Weights of a small mixture-of-experts language model, trained from scratch on English Wikipedia.
Size: 8 layers, width 128.
Training: a variant of Muon for the experts, 457M tokens.
Below are experts of layer 2 (counted from 0) of a mixture-of-experts language model. Rows are named router (the router's row for the expert), gate (a neuron's input weights, with its number), up (a neuron's input weights, with its number), down (a neuron's output weights, with its number) and show model dimensions 0-127. Each number is 500 + 50 x the weight over its row's rms, rounded and kept within 0 to 999. Numbers have three digits each.
After each expert's rows: "gets" lists some tokens that make up at least twice as much of what it gets as of all text. This comes from a sample of Wikipedia text that the model never trained on. Tokens count by the router's weight.

# expert 13
router:510464520582514526420423535476480551511474451520483392399543454610500536499514453479547475459526446490514500492517572548531515583436593498463510507602472457585489497503554463414511469495498535510529469476374492412438480407522474555510539499561515429459504498501388516500583440473498442481451442437498481622552489508532571388578533480455476526430534525515430478517548544488426591533460
gate6:487559483596567464555512503447361496482484463544548551572538463491490559541510543525500386487553497432476535522485446540517479485587491577509508423510446536501527553549625518480565515572598443455540487449500419488419442529470434416511504434547469509530409541498389508460528405501541504510529470496515525461523478469428599476543517648501504525435544545529518553453501535502451544513583
up6:476515444552501500464503518472428472377574505475508476538449401572597576497561442423534580478497487519464519522487467423437509487421449585511569578531544509444493506513494511514526516450577436564449474454484518514543495506545569555489526399575497464525572521519511531453577427546558459483460418571535396510564414525514509502429571433497524590412499454565608541444547531538531508481483
down6:527610414472474507411468541530481464571494578522480512438524486549531523523546466602587455481521527471505437515599490522445496537485508521536549512539510509541478479480468451516522550634497473482529501461520472489540451436471477528510553511420524484372487590503511579474449505501561525462617544500458576552562593444538540583476577442537471545397506527531602439621443523462471433511452
gets: " s", " c", " m", " b", " f", " d"

# expert 9
router:553423446422438530528446538513521652465557513497492422493446451432518561383379453544469519470542495443542467505535486427519519589490475434536515489533410490546409587451515512440497478446489549492435519506521517537559527562559416460551502420407526422469551535498556549497410463414460489533444535502525480485501534467489437480513439583548494547463593449458429498495499535499586507538476
gate3:463437492552411483455560420509517426513583518467535466490548447485562434519542550512524570482557511495484483535487425477474521458512368471444413505508480557648521518484512614479473567524494545511537453585505440465481500478500494563497521481500452321530458422485523549477512550465518452426512425542480520488451488347480521462531577513528520510495524434454451516400574474585503475510504
up3:465604494428601483442498505587583586418544525473525513558411454464527572528404436511460526597441493525529581514572474440510528557523460402515480503454448365572488554491509436531600446571579499526454468561553598511493521526549581482565503484468472495461446481508409457475483466559449540538524504560536512543488522489577580566517522537499465507472547458554556502495464517515495539455560
down3:515597556463435583463535589477581497427472478509490533521504438518452527535547516506497482550480440561500520502473562500611541477546539529457503471438554471498560572505515488646555456509625529524482549492481643503522484417529595455563547476471555441532394470594539529515496526538474493470462545543485503495484472421559488620556511544560477592480503510488552437479482503455506621510463
gets: "al", "p", "all", "v", " P", "ap"

# expert 12
router:496429496444466541503507526461442488450524543546497407403502413458447495501422450567455475522493520563460477522463400515584542526471483486612520588413531498548620509499569559457519471447452462527524459509498452523558462516514533537457513443428395572511551476435433584583462497466461476441559470451513526532489541410457556452546427460510452520582476437489513518526559561524451534583616
gate7:476496433551421501442471412455498474484594471487564443421416453497564540478469501499554522444487447493479518507572559429410502421501469458369508474523461501525475408553540449468445566484510355506539519534549546481474488418487490538443533534491499460540444509431541469472540437422418495512572587453497516478477462471498482400492491522443510477457572475586490625567467574480511522466600
up7:512529456524539608497571488556470489570470477451549470551513439497433461497501488562527451482463476466436488479590414460480477481463530596585580492521443561443445565530568574514466553553504563556500468556514466480585500493377492490468482510493512430571568548527601606494438448479454458470476607462585465509472589522587424496519524546574463532530556519463404447529537518515502601483495
down7:459466511531477437517515512417539545503499495542497462569397488445529506471463539589625587537508507510517418497529540494583554511475515468485460532453502537516540490448477478368499482493398439554504481442543464523477531522545432481508549585577567408420443545377504507485558506495442479558439512581420541509468525498507467539408451513487538417407464557486471600397477560472406508488497
gets: "0", "3", "4", "6", "7", "5"

# expert 4
router:548550599568534438478491431491447516408577440538485504527585531568472411411481638541475531422449482561494445451445420540477514440534411451518517513499451599481555475534490571547568514523538518409523535579456482541444588526512478560433497459522455485499496508595475464488519503499528571512546485494543439559541418443470555483582553498468493514450529503506427466475471368556522485529555
gate5:516561440464511428404528463544538433483535537425594523567479551516492523438509442481473571573561459468509470506538423457482541565444523523506469577444540531467470476439506478497490445521575531515492539535490488597387526523448521416473474395463543510510499542576498421494430633491429534500449485523544514518524431530512485432482457442462453542612465603440482584613484481457463452428456
up5:469514437419504412452485487488427499461469378450387551555535445508509470506558585573500518541496440460483466576394518563481487532459501544662524536385482524522510476528438450450552548556521534479507487546539593448501465406511520544489435554506472553427426511565514504513558457517555463464568490484414511517586531461421511470434510518484469498522393454482483491534466548533516390504509
down5:555442379550546502472477446511563516507498474376467510549526426510523529460544468468467458479429501486618495519528483481487505480455452477552580559483545542364506543575596544421635524527533479477488540512516412574455499448376465442431460500521457485528407504447496449484460498513566483520472528570525438493489556554489459502441443433497444571523557532479532548548554467495524396433463
gets: "ing", " of", " to", "ed", "s", " of the"

# expert 7
router:495599607552488467556538543445434575496577447565541498543561443410423550566477494485478469539517454502427493459461446554504449478416506546554476475500484494513501540480502532448506501495505425535494455519505437531562408513609464502501508528377472503441502439550545544494493411448490415627376492519550521471480509564505559526524456519506527549457639504519502485559474491459456487376441
gate6:452556551612548477511468534397416486480416491582572477596517516469501526577429577478471431547554558448515519529490470552550570517560488545550526429465493548495534519517525502479533532585530438505524502437502423501422413515484480465448503498547430611460461568524404484449505391499530568500531437505423452447520460432407571488533507563458501489461518562520490568399470543527472512511588
up6:469551468497520587486440566480457453453612576534489492526449508605593469527549444423494588499457440436525548570460500448403494518472505505512587534526522452551503537477469532488490469531543371519520438574507541474457517479606570487553502446520537563458472484486519478511466475556521461504545528596519438493563418511518402522487585542505616586469470521560572496572443455545600478452508
down6:541598456437485557452445424584483483557498461474546544388528461529563460447552438622523471459492453473526507500486503550509457578391535463564463478410449523550500439571481402531508566565512402539535493525567460536561486476558462461541534578386524488472502560511484499541501506472514571492525461511485512539513550519568510558485618438476571536409467460578508526567419560507478474571516
gets: " | ", " ", ", ", "| ", " (", "; "

# expert 10
router:529483487447542548574394366429511487557475558506396521521564589531556398457520490578466466488484581584476470523524536466517484487510485512451540543409483566518481516524465483496449488414414437573545457477521549563512489426471562572515509504523466545494513507511560531461450419454591409500562535557537495460517576478497490426422500478413443538584499538537496595562474397558483500457513
gate43:495522531531544438454494477503444497501453488431504568523528526492447523533509501556541442562538487588485562488497462480566451599488569504558455497405519450387503478579433536529424495453483451520502570472452473402488494461596553357581521487496594431442422475461525477486537544534621476473444481571520407516491480477524456456451555559496444448582495492559502563524435498444525457383472
up43:533534517446401464459473493564503491488510508518455545502496460462474495541543519509533465468487498570479543545483430397504505474446413547536510460391583488453417444486448518368466419499398452576421524486540426554530492432554495570522474485582500495514554449518499528469522523465457423534489513530507532421473501611507639450421374532476499537518566492548468527491459456610560574471528
down43:521500528397520583544517513404498503487503493528467439492499340486559523454537531451461512453526461490543451383472437471399601526540529539503523523522548515468484564483470484513513445488580531420422442523506470533508488491525439540481424527549510590512625487530528517505563495554512502542498490474558532478477484536519603551560486472532583471518526509384664430467467518481572473449406
gets: "\n", ",", " and", ", and", "ly", " that"

# expert 2
router:483461534461598512511513481504548539450536414452437429512519477490501541577518579490544473459511423599479480434462390533527475457538536597497478519514542510514406539404442490523530436428456516365529508432579535443483409492497593490528465556518446493554537495474559490436452482435585522590515575463581521491464529485481418521505446499452482556474588511545563541528436396486422462487532
gate7:541495496451426513456550506429535457513558453523451431455494518391515485502467543504511501487465532510583510471563519530444455373461521480431565483505536530556491374506519408573516539424554469472506472515572518578471450433530573518519555570518446457466488454474505581515491429409357576484503555454502468405476463500453511461556429503479461465470573441517569530573498629512498493518594
up7:421479493517457540479491427487411422501471575530467513496479384500474502556452506529472438533492436478487520501576426389485470476540500553562496539624516533533461611593520592546547519542555585519500416581447442430555444520459497514505580436476463443542627549489520590574438424491538545491453483428531456552480518453511412561557491509548449519465546486508454472469515524427503512497540
down7:462397426532390384424571575420512561497482509515465514574435589472499502477512437541556602537586531462529443444541570536515491517588508558477534597500541478401507442484552478399486495458509536523544526449552534521499487450531516484526500554561509455474480509469532589505541396547491502524483533572482592549499499512511465477459422486520432518564461533503422588466518514471376494457441
gets: ".", "\n\n", "==", "===", "-", "\""

# expert 15
router:442493494563504468444539502475497483476477446513530524486548475538408536589468491569456434559522434497502530448500473535540503457431473491506465527595424551532433509377532511437432535397462522481530483434506412449518478508515490489417536439562547478606503516561492497522470425536542448619552421476494490532539554439473534446556474480409480607498499538387489344554478564491486580486522
gate6:468532515665578421493468534443407462456479522525496573620491476479489531564460555518483408506581537442507535537474465528560517468495444573549535410505518534505508547499609516502483500577610466482526531441509428497484402501483511404477521431557480549590502514472409501418500425514521523510512383513491435510566468419397478487483457545465471537488523526478528510440472512546504516554586
up6:413462449520628537452359547446474451400558501505471435500475449547599460574595474431502588497505557504498549535450457486390510499471493608502525599478504483468502536500454484476508514476592448539453507476487516468487486446604469557461539485645497498536509507532484509479497403507547505544489470492457401531496436502482497516412536474490558543429495487497565495516477548553547487379478
down6:500577459446463511541532464544536429559531566455567551405479460556577491504552460595533515470499503449489497517471467539551437534471558451583470514567503470559493464482432456562519620575478428490456528490462479509517446479463479511561493591455513433378453588512496611504540573511531511520582498503479520622549594528472461589483538461606529544397499473551537510591503477534498507554481
gets: "–", "-", " V", " con", " ex", " form"

# expert 3
router:518635436483462443527428515484502615453498572508531472515445497505556481471535502448443334495453493421447578599484573418571514500541539455561453449476522541528539541509504541473426514534556552533508531564430465461485469506488407547538517518549551507498449502450519593486466418452488568435599521499453463435444406534437524469530580557536495544469511469462490597448529524540541533501541
gate2:544630433533496563509458448441497546612497457493504462482485528530518553586560489478543461437605471564528566564509465484476503483510440496499552410507560551467516545478511474474466446492524497568608457528532580567548466515500405529506503504466482592580520446451442591476442449446491493424485452529542569543447489500515551502450501513470511582521477482448388611485572448497647553495507
up2:608503443533513553514467474553524530488486634473446495462450468438481566471530537426504509586548452505586445405599441529444392466535512436404534554495582525554408463480521470527517551438463538465552531471519533522495561478533438506497522599489507487577518499504625624547504595535528488460495485440510447542526504513454458512463481446521514482512509456510394501499548426453536426482408
down2:506515581526517514536528529454456485602482538496465457555589543490514460564502523391510478582514529486543535428514444506497522458469426521498603496520451520457511533515558466535487444492550530571416455554448519609533572455510531462584527554479567492480495502558382562522444528516562489540533447518594468548490531554394422446518541507436528471594523421581570463463428509423538443476380
gets: "o", "on", "in", " in the", "en", "an"

# expert 0
router:522517522468466483479543518485532539490471552523567371407541484470459521437479518472474400453475485510463517455499489516476490492511522407544575525538521537493440541496457498382474586462448548433521480495519389522457480502526415555382544501430582492503617531452550549440459471374560552610442487459563525508440525558550432466527451459505474462453603433485442429474513563495447549536483
gate2:583559379471506558513467492423467509575539517524516456525472552540535493541599520490495490464519549583494476553466460494542467462454456522446581454540586531471461490395473432492468477474461508553517505504561575496471470532402453524471518537482493554551542466463476623459523482476475429484507470580493619512502518433472598504451468516463492577512453510451399565526580423475678530468556
up2:621537496441517463563526489618543561528526567557449462447500533430473558442525533511496520392500418391453408459588456479470462440521571409506467542469605502577460466470466471554499515481457503462566494437465552540483620435522477510458480554604477548573507531478611562564500565594472493492509467472497533456509501563508501489455467451543524457543574417475490467502576502494532488464487
down2:402488509555601503578525573518485443559507524482427454480605549455495510500487535392522546513474540527485504396545450508460464462468454432488542480444539536482482438454468455479434456472480463583508455558458515510564515501478561408552464526526531487548468506560462518567484530503574522519518486534510598482476554598433390479471491400386560449548475404616557568543477494464502455418444
gets: " |", " in", ":", ",", "|", " He"

# expert 8
router:514530537479578528559477489488542569473408556524568432499427520463458529448503498481554403519477420428429502497434542500503493549501450429510532522420510573527457590491491546502438561447488543551470598513464463588407484490484546519432506452389576537514436531555368515467456452438403529462482559508531524543532532494498529522555454553587461572516550506600548526460555486603506568549477
gate6:475495544647499442505455495393425525506478449559482537584494442488538501477520570506469363460537501403486476501444479564574554481507478549573585407502462522472528530499593541496512537495545413490457496430487418492469410518523428455482471483542502547559523547505402468486534437499528539457500431462469442448523529440426511495503498558487518543493525556467542548347459505550484544525626
up6:480493451482534478424479499434509523414549502456499464450442438546588481474572438437434598456498499488513546542475485443442470522418516569468563547480530461489440530565459498522554565547602441559460492490495552488517496469608478513589484443639527469484445541509581523456476525500562528530478449525470521556511423598502448550504589535584533556380449484619601467462497529487505516456528
down6:506574479494415585420526481516561418520531558521537573419576526547586549458596446553539508468434527476538448474528477507462433521486531475446457543543563493500462455511418468505464571536470426547550460450535469535529454433428491501577567550408576407434493550522522576507514510509563569526579487517536540546568616443542498504525517388473524479478418507615503521583520521508442478521521
gets: "C", "as", " C", "c", "ad", "T"

# expert 1
router:526491466482490420463465521522394438413460538539492534380546447485526596558537476519443526482578468549481515492484522549493444513543470625561568463441428541491472495467508429527515506409562431507536578567520595594515409510496476514501477465468591489480481454592538555472442499517540512565444495553491385503466526546546450483604550547535445565486522519541594506525505413497491573470428
gate6:424530535660602482445481542400470468440475488523502521582511454512533572530494526497515429403474535483464509530462485516586500496520425644546580408420471532520555479533537515517497563516553464464515524473483463518462409510481489464453431436549407537537455524562433515457544428510561525476489473543539453476509503456390541421537536510483527498487535589551526515430522483521424577503604
up6:460530467620548593395446498426424443443568513487519493540487525572630529524566445444497604419402427460433550507479480446405550435508476540504610533450529503532495527517474444466542520460572460512426477493526530466475557501625508554506510474598539499493459537467432555486509513508529481491474501476505468503587444499520484513505546476589515537396459454512614537461523550478528451498481
down6:489545521468458527436502481550565418546462555487559478444462540626615487411572428566506451468479551396549470502522426482455502575517547484558498537478575450566494519487452459495428606516548431597475503488524465511505467519435473476470520567426572451371447567521496567525471492506513549484601490444468599540563579488493508508511494449548515573463421492583543516524443518502532460548499
gets: "1", "2", " the", " The", ", the", "The"